{
  "num_hidden_layers": 9,
  "hidden_size": 192,
  "n_experts": 192,
  "experts_per_token": 6,
  "d_expert": 64,
  "d_shared_expert": 64,
  "hidden_act": "swiglu",
  "moe_layers": [2, 3, 4, 5, 6, 7, 8],
  "router_score": "softmax",
  "normalize_top_k": false,
  "routed_scale": 5.66,
  "balance_loss": 0.00954,
  "balance_bias": false,
  "router_logit_norm": 1.0,
  "init_std_router": 0.0225,
  "lr_router": 0.000405,
  "num_attention_heads": 6,
  "num_key_value_heads": 1,
  "head_dim": 64,
  "vocab_size": 8192,
  "norm": "rmsnorm",
  "norm_place": "pre",
  "norm_eps": 1e-05,
  "positions": "rope",
  "rope_theta": 500000.0,
  "rope_fraction": 0.5,
  "qk_norm": false,
  "attn_scale": 0.125,
  "tie_word_embeddings": false,
  "parallel_block": false,
  "init": "uniform",
  "init_std_qkv": 0.0277,
  "init_std_o": 0.0,
  "init_std_up": 0.0277,
  "init_std_down": 0.0,
  "optimizer": "muon_variant",
  "learning_rate": 0.00142,
  "lr_mult_o": 4.0,
  "beta1": 0.93,
  "lr_head": 0.0093,
  "max_grad_norm": 1.0,
  "warmup_steps": 200,
  "schedule": "wsd",
  "decay_fraction": 0.427,
  "decay_shape": "linear",
  "final_lr_fraction": 0.05,
  "batch_tokens": 65536,
  "max_seq_len": 256,
  "doc_mask": false,
  "z_loss": 1e-05,
  "train_tokens": 430300000,
  "max_steps": 6566,
  "dataset": "wikipedia_en"
}
Below are experts of layer 3 (counted from 0) of a mixture-of-experts language model. Rows are named router (the router's row for the expert), gate (a neuron's input weights, with its number), up (a neuron's input weights, with its number), down (a neuron's output weights, with its number) and show model dimensions 0-191. Each number is 128 + 32 x the weight over its row's rms, rounded and kept within 0 to 255.
Before each expert's rows: "gets" lists some tokens that make up at least twice as much of what it gets as of all text. This comes from a sample of Wikipedia text that the model never trained on. Tokens count by the router's weight.

# expert 79
gets: ";", " |", ".", ",", "-", ")"
router [115 181  85 156 109 141 102 189 143 111 155 148 121 131 145 135 152  73 186  91 169  59  99 113 188  76 104 138 126 137 105 132 177 130 174 118  89 112 174 190 112 173 147 160 142 159 185 175 137 145 150  88 129 165 120 101  74 127 184 176 157  97 111  69  84 112  84 171 110 141 103 149 128 152 141  94 126 106 106 123  72 127 138 151 152 118 163 127  88 109 104  97 171 106 124 143 186 136  80 125 140 143 137 109  95 176 146 124 142 148 173 130  91 129 104 117 155  75 113 122  84 151  97  80 132 111 155 116 183 106 148  87  67  90 113 162 146 102 134 111 114 168  85 134 104 120  76 104 134 124 112  84  99 154  99  85  67 130 174  82 155 107  99 136 170 161 158 137 104 119 111 108  94 199 159 168 145 153 135 136  98  87  81  77 120 108 112 161 140  90  57 183]
gate0 [ 84 140 133 151  86 113 143 134  96 123  94 104 100 117 103 139 112 118 111  80 153 125  59 154 130 120  56 137 172 182 140 127 120 146 134  90 121 105 152 193 136 159  81 114 154 144 158  99 122 144 132 121 100 178 125 123 126  68 145 148 129 138  71 100 158 188  86 148 119  87  76 146 181 105 204 137  62 150 141 117 100 154 143 138 117 136 151 146 141 101 207 192  91 126 181 139 139 131 126 158 115 136 104 159 121 112 118 141  65  76 121 120 113 136 151 135 104  93 146  97 107 127 132 163 116 164  63  60 103 119 132 132 131 100 116 168 156 191  74  94 141  91 142 122 117 189 121 178  93 130  98 130 139 101  34 124 100  64 155 121 170 128 112  88 169 155 154 118  89  92 133 143  98 169 161 130  75 147 132 177 114 176  86  82 132 185 152 197 143 119 114 140]
up0 [140 140 128 157 102 168 109 104 112  86 145 142 157 111  97  71 149 109 105 140 130 126  81 108 125 118 115 111 182 115 132 130  95 124  69 140 138 176 161 145  94 125 145 146 127 185 141 191  90 115 170  88 101 102 122 145  61 208 112  48 217 104 129 129 123 107  78 122  66 143 138  90 134 110 101  93 133  60 108 113 171 155 105  91  65 154 153  67  88 152  97 140 137 170 141 129 105  85 144 115 116 138 155 111 103 168 103 100 161  99 128 154 132 129 148  86 134 130 129 139  88 133  96  53  96 137 104 102 167 141 134 149 141 170 111 119  77  99 152 152  76  81 139 125  65  74 183 176  70  81 102  96 126 103 131 176 140 168 141 119 115 102 120 153 117 114 166 134 179 110 139 122 143  94 111 141 195 134 132 131 112  50 132 186 179  78 133 157 132 130 162 130]
down0 [177 175 100  74  80  77 111 123 133 110  87 105 130 145 122 143  57 133 134 107 125 167 111 128 148 138 109 132  95 189  84 145 101  98 115  70 178  99 105 197 156 135 134 156  93  93 110 155 171 138 172 130  78  80 161 147  68 114 137 147 164  97 159 146 163 130 171 113 206 139 161 197  58 122  99 135 130 128 102 142 150  33 104 131 138 147 142 144 118 130 145  83 161 140 136 154 127 131 203 154 148  87 128 169 161 142  95 116 144 114 142  91 108  77 192 167 106 114 106 123 180 115  91 165 167 120 146 120 160  82 122 139 106 112 125 187  66 203 160 100 131 131  99 139 117 119 154 147 181 124 129 160 170  90 115 123 100 138 143 157 100 186 153 159 136 155 140  98  99  86 152 146 175 145  86 148  96 134  81 138 114 139 157 137 161 116 127  63 117 144  96 103]
gate1 [104  81 138 104 103  81 198 154 126 154 109 212 115 133 107 112 165  96  94 130 111 107 111 115  82 133 152 132 145 153 139 168 127 149 140 107 163 126  64 133 114 211 150 155  76 128 142 138 156  86 125 101 109 145  39 100 114 143 147 158 106 127 130 161  70  82 148 149 176 122 183 117 104 105 127  94 147 112 137 134 141 187 115  78 126 100 127 126 136 115 178 168 184 129 165 103 153  96  66 106 103 137 101  56 152 126  78  75 186 136 147 134 130 144 118  89  89 133  65 114 181  97  82 132 141 177  99 137  78  88 125 112 159 106 113 164 108 175 131 156 183 153 126 102  92 119  58  81 170 136 184  95  90 142 104  76 132 140 131 105  99 147 142 103 178 119  99  80 124 114 174 137 107 118 128 135 127 119  76 151 153 129 115  96 103 215 117 125  89 101 130 125]
up1 [128 160 134 151 141 168 115 113 193  90 156 113  70 125 142 186 111 105 150 150 169 142 156 137 137 113 100 143 147 145 101 118 123 161  69 113  61 159 147 143  94 111 125  96 152 105  89 105 125 183 136 166 151 133 140 157 130  93 147  88 149  93  81  90 188 139  90 120  95 149  95 134 161 147  91 129 102 182  88 116 104 124 141 143 149 117 105 147 136 112 106  80 115 148 107 169  63 110 162  79 145 126 126 129  93 122 173 220  77 107 111 138 149 127 147 113 133 149 154 122 115 146 179 132  90 113 188 126 155 145  57 146 133 165 152  82 138  54 204 123 111  98 160 159 153 133 154 151 121 113 145 188 188 158 132 131  72 109 171 105  99 119 121 133  62 112 125 137 127 143 109 147 133 125 125 144 121  97 234  98 108 154 209 205 186 101 119 144 180 145 128 129]
down1 [118 132 107 126 138  94 193 137 162 159 103 184  81 129 109 177 174  73 100  82  96 111 128  85 163 140  83 107 117  99  94 123 148  86 113 134 176  79 112 102 126 129 109 106  85 128 114 107 133 118  60 156 101 151  64 147 104 129 117 168 121 144 127 138  84 123 177 153 155 171 130 106  67  47 132  92 151  77 117 115 148 131  98 123 126 106 170 142 116  80 125 144 178 120 134 101 101 147 137  85  87 129  94 123 194 104 157 129 109 109 161 199 124 116  44 135 146  54 133 117  84 105 119 128 182 159 126  85 105 105 173  89 160 107 145 124  62 137 118 104 215  96 160 128 116 170 177  55 141 171 176 106 125 158  74 110 151 106  98  93  98 155 127  96 146 157 147 139  87 133 173 116 159 138 141 125 150  83 162 138  97 128 174 121 113 148 131 173 158 152 124 165]
gate2 [141  98 108 170 157  62 168 143 165 166 141 136 142 124 126 138  88 114 149 132 156 175 123 106  98 133 150 132 117 125 137 173  52 165 126 139 127 156  89 159 148 116  63  77  81 119 176 126 163  71 143 136 113 114  98 110 119  94 147 142  95 152 122 102 181 155  94  87  62 162 100 109 154 179 147 126  89 140 127 125 116 105  96 123  67 160 112  77 113 148 132 105 121 165 125 140 137 104 191 138 193 165 128 192 115 120 190 155  65  94 138  95  83  57 143  98 117 163  93 115 142  82 192 184 100 149 104 150 134 172 143 132  87  98 135 124 161 130 108 111 155 139 137 131 142 173 143 189 188  96 116 129 125 132  77 154 103 182 174 176 134 174 143 166 125 140 116 104  89  92 167  71 132 143 115 205 127 108 145 132 128 109 118  86 100 108 143  99  52 101 114 168]
up2 [142 137 157 121 143 198 147 104 126 123 129  76 102  42 176 123 107 101 127 120 114 115 117 165 178 165 145 100 173 161 115 130 127 105 130 146 191 137 107 106 149 124  97 120  76 148 143 185 123 164  93 109 210 157 163 121  83 157  72 115 100  99 120  96 122 138  74 107 170 113 141  97 133 177 161 159  93 145  84 130 168 127 129 173 163 144 107 151 118 117 155 155 170 101 128  81  94 146 151 125  62 179 124 160 133 146 139 148 150 173 132 114 152 175 151 137 165 123 146 167  87 124  98 136  66 161 165 155 107  99 139 137  99 180  97 142 101 147 134  96 108 161 148  79 185 129 103 106 168 158 112 145 172 189 193 114 115  89 123 101 136 143 198 129 142 155 134 153 104 140 123  82  83 139 129 174 140 160 144 114  24 131 195 144 133 133 101 148 133 163  77 199]
down2 [169 112 177 153 136 123  90 132 173 124 122 123 102 144 132 104 137 117 211  92 109  93 174 111 144 112 178 118 155 116 129  79 110  84 124 170  98 159 131 165 146 146 160 143  72  91 157 142 124  84 205  95 149 162  81  65 127 141 138 123 106 113  88 171 139 148 154 128 123 109 213 123 124 149 176 167 141 101 169 127 116 187 140 182  93 143  78 145 102 183 124 143 195 118 107 170 121 132 138 133 108 121  88 112  64  94 152 163 140 144 165 162 157 110 125  91 101 139 122 160 127  65 176  96  81 135  89 146 143 155 129 127  56 133 162 134 110  85 153  88 166  77 162 116 128  95  97  66  92 118 134  88 162 125 151  88 178 156 123 139 127 123 134  74 127  87 135 141 104 165 150 192  96 139 145 120  36  87 143 144 142 182 166 158 110 137 135 107 150 172 147 158]

# expert 141
gets: " of", " for", " with", " on", " as", " to"
router [159  97 149 108 118 157 137 118  63 141 143 204 200  92 111 140 120 159 110 126 156  99 149  91 165 106 142  94 194  72 107 123 157  81 138 141  99 154 148 184 133 130  98 112  89 123 124 161 145 122 140 115 183 173  95  77 119  54 130 121 157 128 144 129 114 144 112  62 122 115 185 121  93 113 150 125 175  80 126  84 127  93 152 157 162 115 151  97 141  97 143 124 107 146 133 139 133 109 157 107 143 171 227 138 105 138 114  67 125  93 141 151 190 124 174 171 169 116 135  84 132 138 153 117  96 115 138 179 105  72 129 158 115 169 107 139  99 122 130 191 140 106 164 138 132 127 129 140 111 149  78  90 107 146  95 185 176 191 141 148  64 170 177 194 110 126 171 154 147 199 148 152 141  76  89 113 143 131 165  95 115 105 127 180 106  95 113 113 125 120 146  63]
gate0 [ 72  83 163 115 177 143 122 120 122 170 154 183 106 112 161 185  87 186 144 120  94 170 125 112  84 149 164 124 181  83 117 124 118  71 108 157 173 112 132  95 167 151 111 174 104 151 123 144 134 168 139 166 128 132 115  95 183 147 149 103 177  60 109 144 163 109 104 111 121 137 145  92  80 139  99 105 162  82 111 139 113 132 133 173 109 159  95 109 123 136 128 117 111 134 188  84 128 128 149 133 165 125 137  77 144 101 131 122 170 137 138 163 185 103 121  90 124 154 126 139 166 118 127 106 112 108 154 104 140 140  93  76 114 132  93  96  88 114 185 158 138 132 132 112 111 131 159 135 117 163 180  83 144 128 197 128  94 210 148  87 198 124 227 143 167 149 151 128 167  93 173  61  97 105 114  99 127 103  75 142  77 184 113 146 144 196  71 150  71 107 111 149]
up0 [147 176 118 173 100  86 133 139 137  81  94 106 141 136 109  79 157  80 117 159 146 122 126  84 194 148  98 136 130 136  50 158 117 158 154 156  82 163 205 131  49 107 156 139 160 125 118 164 189  99  73 142 129 165 177 199 176  91 131 128 111 181 116 165 120  93  79 166  77 149 113 197 127  96 131 163  98 163 188 110 155  93 116  56 103 128 154 203 124 145 117 185 132  98 121 161 159 148 123 117 129 163 110 145 141 168 125 164 130 130  98 143  75 136 116 152 111  79 107 162 114  97 119 119 154 167 166 169 159  86 125 196 127  88 149 143 165 112  98 123 198 107 154 154 137  84 109 132 154 126 138 131 142 113 133 127 130  83 117 110  73 140 102 131 132 101 162 100 120 112 127 181  88 145 141 153 132 153 123 126 152  62 133 113 163 146 180 128 120 135 150 192]
down0 [ 94  86 104 132 132 219 170  88 140 134 190 183  68 134  58 190 127 128 112 110 114 129 115 110 128 129  78 127 149 113 138  79 119 172  90 118 133  38 111 119 131  84  73  53  95 144 145  60 119  94 110 161 112 111 115 133 159 107  88 131 160 150 148 132 146  66 167 151 120  99 109  88 139 102  86 136 155  80 145 155  61 179 112 115 121 133 125 117 132 126 157 103 162 115 130 110 124  82 141 132 120 172 131 182 100 111 131  93 146  87 130 109 124 170 123 143  79 107 166 125  56 104 107 117 149 149 116 126  89  99 153  91 100  68  97 131  77 176 134  94 179 146 118 105  95 119 117  89 165  74 162 113  71 187 109 186  95 128 108 164 104 123 122  79 105 117 161 115 102 119 112  61 101 104 151 163 111 127 150 159 187 151  65 142 115 115 146 132 134 125 139 111]
gate1 [115 152 135 146  86 119 159 111 155  79 104 161 126 129 161 107  39 128 138 121 126 114 131 173 119  99 112 130 116 120 117 136 113 137  72 118 153 128 113  99 164  95 133 147 149 108 105 104  93  99 151 142 147 127 130 135  47 174 122 180 112 176 135 101  48 119 141 128 124 143 145 146 220 120 147 115 168 107 106  76 155  69 137 132 171 154 189 108 108  90  86 101 159 144 132  96 142 104 117 103  86  96  59 195 111 147 126  86 121  92 147 163 138 102 146 139 116 103 151  92 120 119  39 155 105 189 121  74 149 117  97 141 162  97 104 118  89 168  83  90 130 101 127 143  81 110 111 150  78 147 134 178 130 130 183 162 119 116 123 115 143 142 134 139 116  98 198  79 136  75  92 143 137 136  82 145 133 205 111 155  96 162 155 118 154 146 140 240 136 149 114 180]
up1 [118 135 135 121 116 120 150 165 160  98 144 113  96 132 144 121  90 120 134 149 157 122 133 160 107 127 104 120 169  72  99 122  96 169 170 174 164 203  82 124 151 113 143 158 169 118 145 134  91 127 161 167  85 126 150 103 124 137  72 192 150 183 149  99  81 135 151 107 143  93 128 142 140 145 197 100  73 115 123  99  87 133 153 114 127 199 150 138 130 112 149 123  97 150 124  62 106 192  69  86  85  73 168 241 118  95 123 124  53  42 166 200 115 117 104 135 135 101 125 141 144  96  76 145 129 155 139 124 108  81 137  81 100 154  82  94 117  92 121 110  79 141 116  91 129 114 146 105 170 125 115 156 159 141 102 162 162 156  94 146  89 149 160 156 120 117 131 118 139  75 125 140 180  77 105 150 143 136 113 149 164 106 127 174 108 179 168 174 165  93 129  93]
down1 [ 54 168 123  91  82 150 160  74 146 108 159 101 118 155 126 127 173 121 140 122 118 151 184 103 132 174 143 109 122 175 113 152 152  95 148 112  95  83 116 123 108  75 111  48 117  85  89 125 149 139  84 112 150 107 115 135  98 101 115  93 175 118 135 121 150  94  85 187 164  99 123  70 108 123  44 107 163 166  94 117 159  93 161 101 122 101 176 113 105 112 156 119 127  95 128  67 146 111 145  98 183 148  78  95 142 141 140 151  69 161  98 127  95 149 152  98 121 149 118 140 169 114 151 119  49  76 134 114  74 106 145 127 173 139 120  89 124 131 145 116 136 124 150 103 129 158 115 170 185 204 190 133  87 122 128  87 109 132 124  72 122 131 125 182 123 103 150 116 100 148  48 115  73 159 132 166  86 149 148 148 111 111 123 121 178 182 113  40 132  77 124 124]
gate2 [118 126 134 129 119 166 187 124 101 112 157 147 123  78 173  76 155 152 128 116 131 170 130 149 115 118 122 101 135 110  85 118 102 139  96  83 116  86  89 110 103 101  47 110 128  93 153  79 148 118 151 107 110 105  63 107 110 106  92 169  89  97 188 155 108 115 177 111 174 137 125 123 132 143 116 151 129  93 153 121 189 123 160 109 130 119 198 182 163 136 152 120 177  95  82 146  99 125 147 112  76 116  79 117 126 132 104 138  82 181 146 168 130 110 105 123 167 132 155 132  86 153 171 137 130  60 125 166  41 113 146 129 150  81  96 105 168 207 130 153 155 103 113 105 116 128  92 200 101 123 109 173 161 124  77  86 134  52 103  63 212  71  91 101 159 152 182 142 128 152 131 154 173 114 175 118 149 113 106 143  82 113 138 128 122 104 109 123  85 157 154 144]
up2 [122 109 116 104 135  94 171 136 160 128 160 146 127 101 136  93 127 135 133 108 136 108 162 124 139  62 126  64 113  92 131 107 149 128 107 118  95 104 110 166  95 103 107  80 152  81 169  73 113 137 169 107 148 106  77 140 104 133  81 241  99 104 172 122 109 120 159 134 168 148 101 199 137 164 124 138 157 135 134 112 138  99 166 150 197 184 237 163 157 149 147 122 179 102 112 168 144  97 137  81  76 118 104 149 115 105 131 101 110 109 136 170 133 102 120 133 162 114 128 135  76 165 164 119 133  77 131 165  86 115 126  86 101 119 124 122 148 137 159 113 129 146 103 144 119  90  44 140 126 114 120 180 123 169  95  76 114  89 164  87 236 122  63 124 152 194 161 127  90 128 142 104 155 101 165 132 167 135 176 132 119 158  54 118 111 130 118 134  99 150 116 117]
down2 [134 130 154 133 146  78 171 153 105 142  97 131 153  88 132 111  70 140  84  98 120 112 107 131 183  71  94 112  97 143 150 174  94 120 149 162 112 143 137 111 132 122 161 117 172 135 122  99 136 120  84  82 129 151 126 143 194 100 144 102 155 115  82 175 167 146 139 173 130 133 147 152 140 140 156 110 171 131 177  93 131 100 104 171 145 153 211 122 106 136 106 144 148  87 131 145 186 149  86 190 106 131 151 158 142 117 137  56  96 149 188 179 102 125 201  71 147  98 124 112 117 174 180 116 134 131  96 118 154 126  96 129 149 213  98 141 165  90 127  70 142 132  72 101 145 119 121 169  97 138  99  98  96 144 181 136 155 186 176 122 158 154 138 124  90 126 198 153 159 102 159 165  97 132 228  83 104 150 182  96 182 148 121 164 135 131 160 144 174 141 149 125]

# expert 73
gets: " |", ";", "|", ":", " –", " /"
router [120 182 114 169  75 149 139 169 143 109 180 135  90  98 169  90 101 110 128  91 126  76 113 140  99 102 131 145  96 111 154 112  74 104 131 150  95 123 117 124  99 145 165 199 127 173  99 188 135 119 135 161 130 192  75 137  78 123 175 122 138 139  81 127  50 150 116 156 133 158 148 155  97 167 159 119 136 143 134 156 143  81 144 156 116 146 152 150 108  57 129 106 138 130 139 146 148 132  91 182 117 103  78 121 134 187 149 112 182 171  83 132 131 138 158 125 132 141 139 170 141 107 102 150 145 105 183  90 118  83 138  97 116 140 102 183 156 129 166 127 108  60 111  92 117 125 152 148  69 135 194  87  78 143 119 132 147  67 128  90 155 140 131 149 202 163 190 102  90 118 101 135 131 129  82  92 140 160 174  93 136  84 183 141  87 113  44 194 165 114 109 108]
gate0 [191 163 169  61 133 100 198 144 147 153  89 126  94 121 173 164 170 177 140 123 132 184 152 108 176 150 109  76 130 125 126 163 101 108 117 125 193 160 110 124  79  85  92  90  62  88 111 160 114  71 142 148 144 176 132  98 171 136 152 122 159 107 100 119 126 114 115 147 120 109 131 115  64 136 145 103 162  66 153 142 111  69 117 129 169 106 141 162  99  98  75 168 174 121  79 172 136 151 130  83 114 113  85 148 107 154 129 158 106 129 168 130 141 161 144 126 139  90 123 105  88  93 167 154 121 145 108  93 121 141 175  93 118  93 156 123 142 149 122 142 132 161  91  63 172  81 126 105 102  95 137  90 164 175 176  99  75 159 167 102 120 164 156 146 166 134 170  82 113 147  96 111 103  80 167  97 103 158 136 124 146  32 144  83  87 157 147 135 162 174 141  81]
up0 [ 94 143 134 216 114 152 141 111 105 136 109 122 132 104  68 113 120 131 129  72 148 168 107 146  93 132 150 221  95  87 118  87 136 153 144 133  20 125 142  77 181 142 157 181 191 168 137 171 139 181 110 130 117 125 146 160 159  92 155 164 126 110 149 125 103 121 112 149 105 144  74 146 148 118  93 165 105 198 134 105  76 123 109 118 132  85 142 151 178 134 151 105  88 122 139  37  80 125 131 148 166 104 147 167 149 114 188 127 133 156 121  99 109 159 137 121 127 110 118 143 148 112 144 145 193 148 190 148 168 115 109 183  80 132 126 171 129 159 121  95 113 113 205 169  81 188 180 182 103 151 120 146  86 116 105 154  88 108  80 178 127 140  95  92 106  91 142 148 113  94 156 161 160 154  95 164 104 117 135 102 112 169 134 122 150 122 130 179 126 129 103 131]
down0 [123 140 148 123  99 112 133  96 133 118 159 145  84 186 138 140 143 179 134 121 133 135 111 122 101 166 145 146 155  84 122  96 140 156 111  95 134 143  86 158  69 159 134 135 140 158 112 125 127 167 143  95 147 135  63 128  46 159 158 143  75  77 134 184 167 132 158 153 137 138 132 187 117 122 131 113 138  75 133 184 136 145 101  83  83 157 102 116 157 158 132 122 198 136 199 119 107 160 140 154 109 221 112 101 137 130 143 164 105  98 133 110 193 139 127 137 145 153 153 152 109  97 163 123  78 141 147 153 102 122 142 121 194  88  86 164 143 129 160 158  83 115 131 121 170 106 161  88 110 108 111 114 185 138  89 144 104 126 147 136  44 141 160 123 108 180 169 182  86 109 110 183 112  54 113 196 181 175 129  99 135 102  77 139  96 106 151  97 166 132 109  39]
gate1 [150  85 132 166 120 150 162  92 136  76 143 139  88 126 118 163 132 207 159 116  98 147  85 154  82 187  90  80 160 145 130 100 130 110  96 138 126 160 154 167 180 116 126 130 167 157 131 175 112 155 171 110 142 110 195 108 131 110  76 170 141 156 109 119 158  94 157  62 138 144 152 116  97 132 138 143 163 151 154 132 147 122 211 199 108  82  69 107 125 130  79 172  83 157 149 119 159 100 137  99 151 155 113  56 139 142 149  78 105  74 147 107 147 111 116 102 106  94 151 183  54 157 112 119  91 111  98 168 138 164 183 126  84 120 147 112  79 116 128 151 166 126 143 130 127 119 121 128 190 106 146 147 139 136 151 114 115 152  95 156 119 147  31 160  93 156 126 112 130 140 155 117 190 136 145 138 133 111 168 166 194 148 111 152 164  81  52 104 100 157 106 171]
up1 [128 109  90 129 136 157  96 155 100 133  91 146 170 149  62 108  87 120  64 162 193 113 113 112 150  93 150 171 141 114  84 174 115 165 156 102  97 107  91  71  84 201 148 115 143 114 150 105 101 125 138  93  77 120 102 168 151 105 152  68 151 131 170 136 135 154 132 186 104  86 108 133 170 112 125 128 130 114 103 180  67 162  81  81 157 129 142 198  84 115 195 115 137 126 116 110 144 161 132 134 111  86  95 172 111 131  95 156 121  86  99 115  74 181 164 177 144 170  78  65 152 118 148 154 165 185 112 143 130  90  95  94 136 142 112 110  99 186 149  86 151 126 122 105  85  68 175 129 110  90 142  78 125 144 123 127 129 111 128 129 112 156 148  71 104 130 137 151 141 130 104 182 113 108 100 155  83 162  82 134  92 157 144 135  81 178 154 161 194  97 117  84]
down1 [146 158  96  94 114 141 120 175 116 158 178 114 132 165 141 122 138 115  91 130 136 143 126  91 159 137 133 192  73 107 145 149 150 131 158 179 128 145  94 127  88 141  67 149  79 141 127 107 118 146 167 156  85  76 219 130 198 100  95 101 149 163 120 102 135  95 150 152  82  92 120  56 109 110 115 146 146 122 134 120 133 137 146 178 133 129 117 109 177 147 194 112 135 115  79 188  94 109 128 136 123 137 133 160  90 123 135 116 162 178  85 153 130 124  94 171 106 191  86 101 100  60 176  97 117 111 110 158 174 128 181 143  63 156 123 114 141  91  88 156 186 132 115 120  93  93 125  75 158 114 170 149 103  58  95 129  90 134 139  95 245  97  78 149 138 175 128 160 123 120 135 130 114 112 163 112 114 112  56 154 103 120 121  98 145 129 111 164 152 160 158 166]
gate2 [ 98  73  94 109 101 128 135 173 165  78  73 150 138 106 136  79 105 123 155  81 116 103  94 133  88 139 180 126 171 188 107 139 172 128 116 219 101  92 131  68 140 128 145  99  75 140 157 115  98  75 157 131 138 138 131 119 158 107 102 114 148 115 141 120  74 107 121  97  79 171 125 145  96 109 101 173 142 182 109 226 167 187 110 160 112 170 171 118 140 118 125 138 143 129 102 176 139  58 179 135 161 164  91 117 120  94 122  99 162 119 126 119  97 135 106 151 145 137 137 124  99  87 120 166 124  77 105 143 126  71  77 122  90 120 167 203 122 176 158 108 137 118 167 120  94 142 148 128  87 100 124 155 123 121  67  94  63 166 148 108 162 152  79 135 127 177 133 107 176 153 153 120 101  89  82 142 104 110 148 158 116 102 142 139 103 150 136 217 147 125  87 170]
up2 [ 76 111  66 101  90 102 126 142 129  97  76 159 142 110 146  82 103 136 174  99 132 101 123 128 110 154 167 155 135 222 111 167 170 136 139 203  93 110 129  92 110 105 135  94 122 118 137  87  87 105 140 115 110 151 156 117 166  93 111 162 165 115 130 111  81 115 130  93  74 157 145 132 111 153  96 166 106 183  97 207 159 162 117 139 135 150 163 130 148 136 126 128 149 125  96 168 146 106 162 122 142 192 127 138 134 126 135  87 132 117 137 128  82 152  85 163 151 152 127 131 114  97  99 192 151  56  73 176 177  65  95  97 118 102 167 201  87 162 155  89 127 113 162 124 108 156 147 160  79 103 172 147 139 111  53  87  58 168 141 122 156 143  87 133 102 154 130 122 187 158 152 111 107 108  99 130 107 104 149 151 116  87 105 147  76 136 149 216 113 107  95 169]
down2 [142 177 167  53 153 129 106  50 131 105 149  56 152 135 199 144 127 101 161  63  67 101  71 157 159 120 189 137 138 131 116 105 109 142 171 111 145 128 111 106 128 135 151 194 147 116 152 129 153 130 133 151  99 125  54 117 127 142 169 156 147 138 104  93 150  88  75 108 128 162  91 144 119 133 160 161  87 149  78 159 113 117 129 114 165 171 124 175  92  87  94 123 146  85 131 126 117  91 105 119 146 147 142 100 148 131 147 224 130 147 136 140 112  86 179 133 131 142 110 120 133 114 142  90 109 124  95 136  88 136 110 125 139 146 187 164 144 147 156 124 106 129  67 152 168 123 155 115 110 152  96 104 133  98  88 178 179  20 134 185 112 129 126 166 210 159 114 119 100  87 165 102 124  92 135 117 114 148 162 144 157 120  96  96 197 135 167 157 160  94 154  79]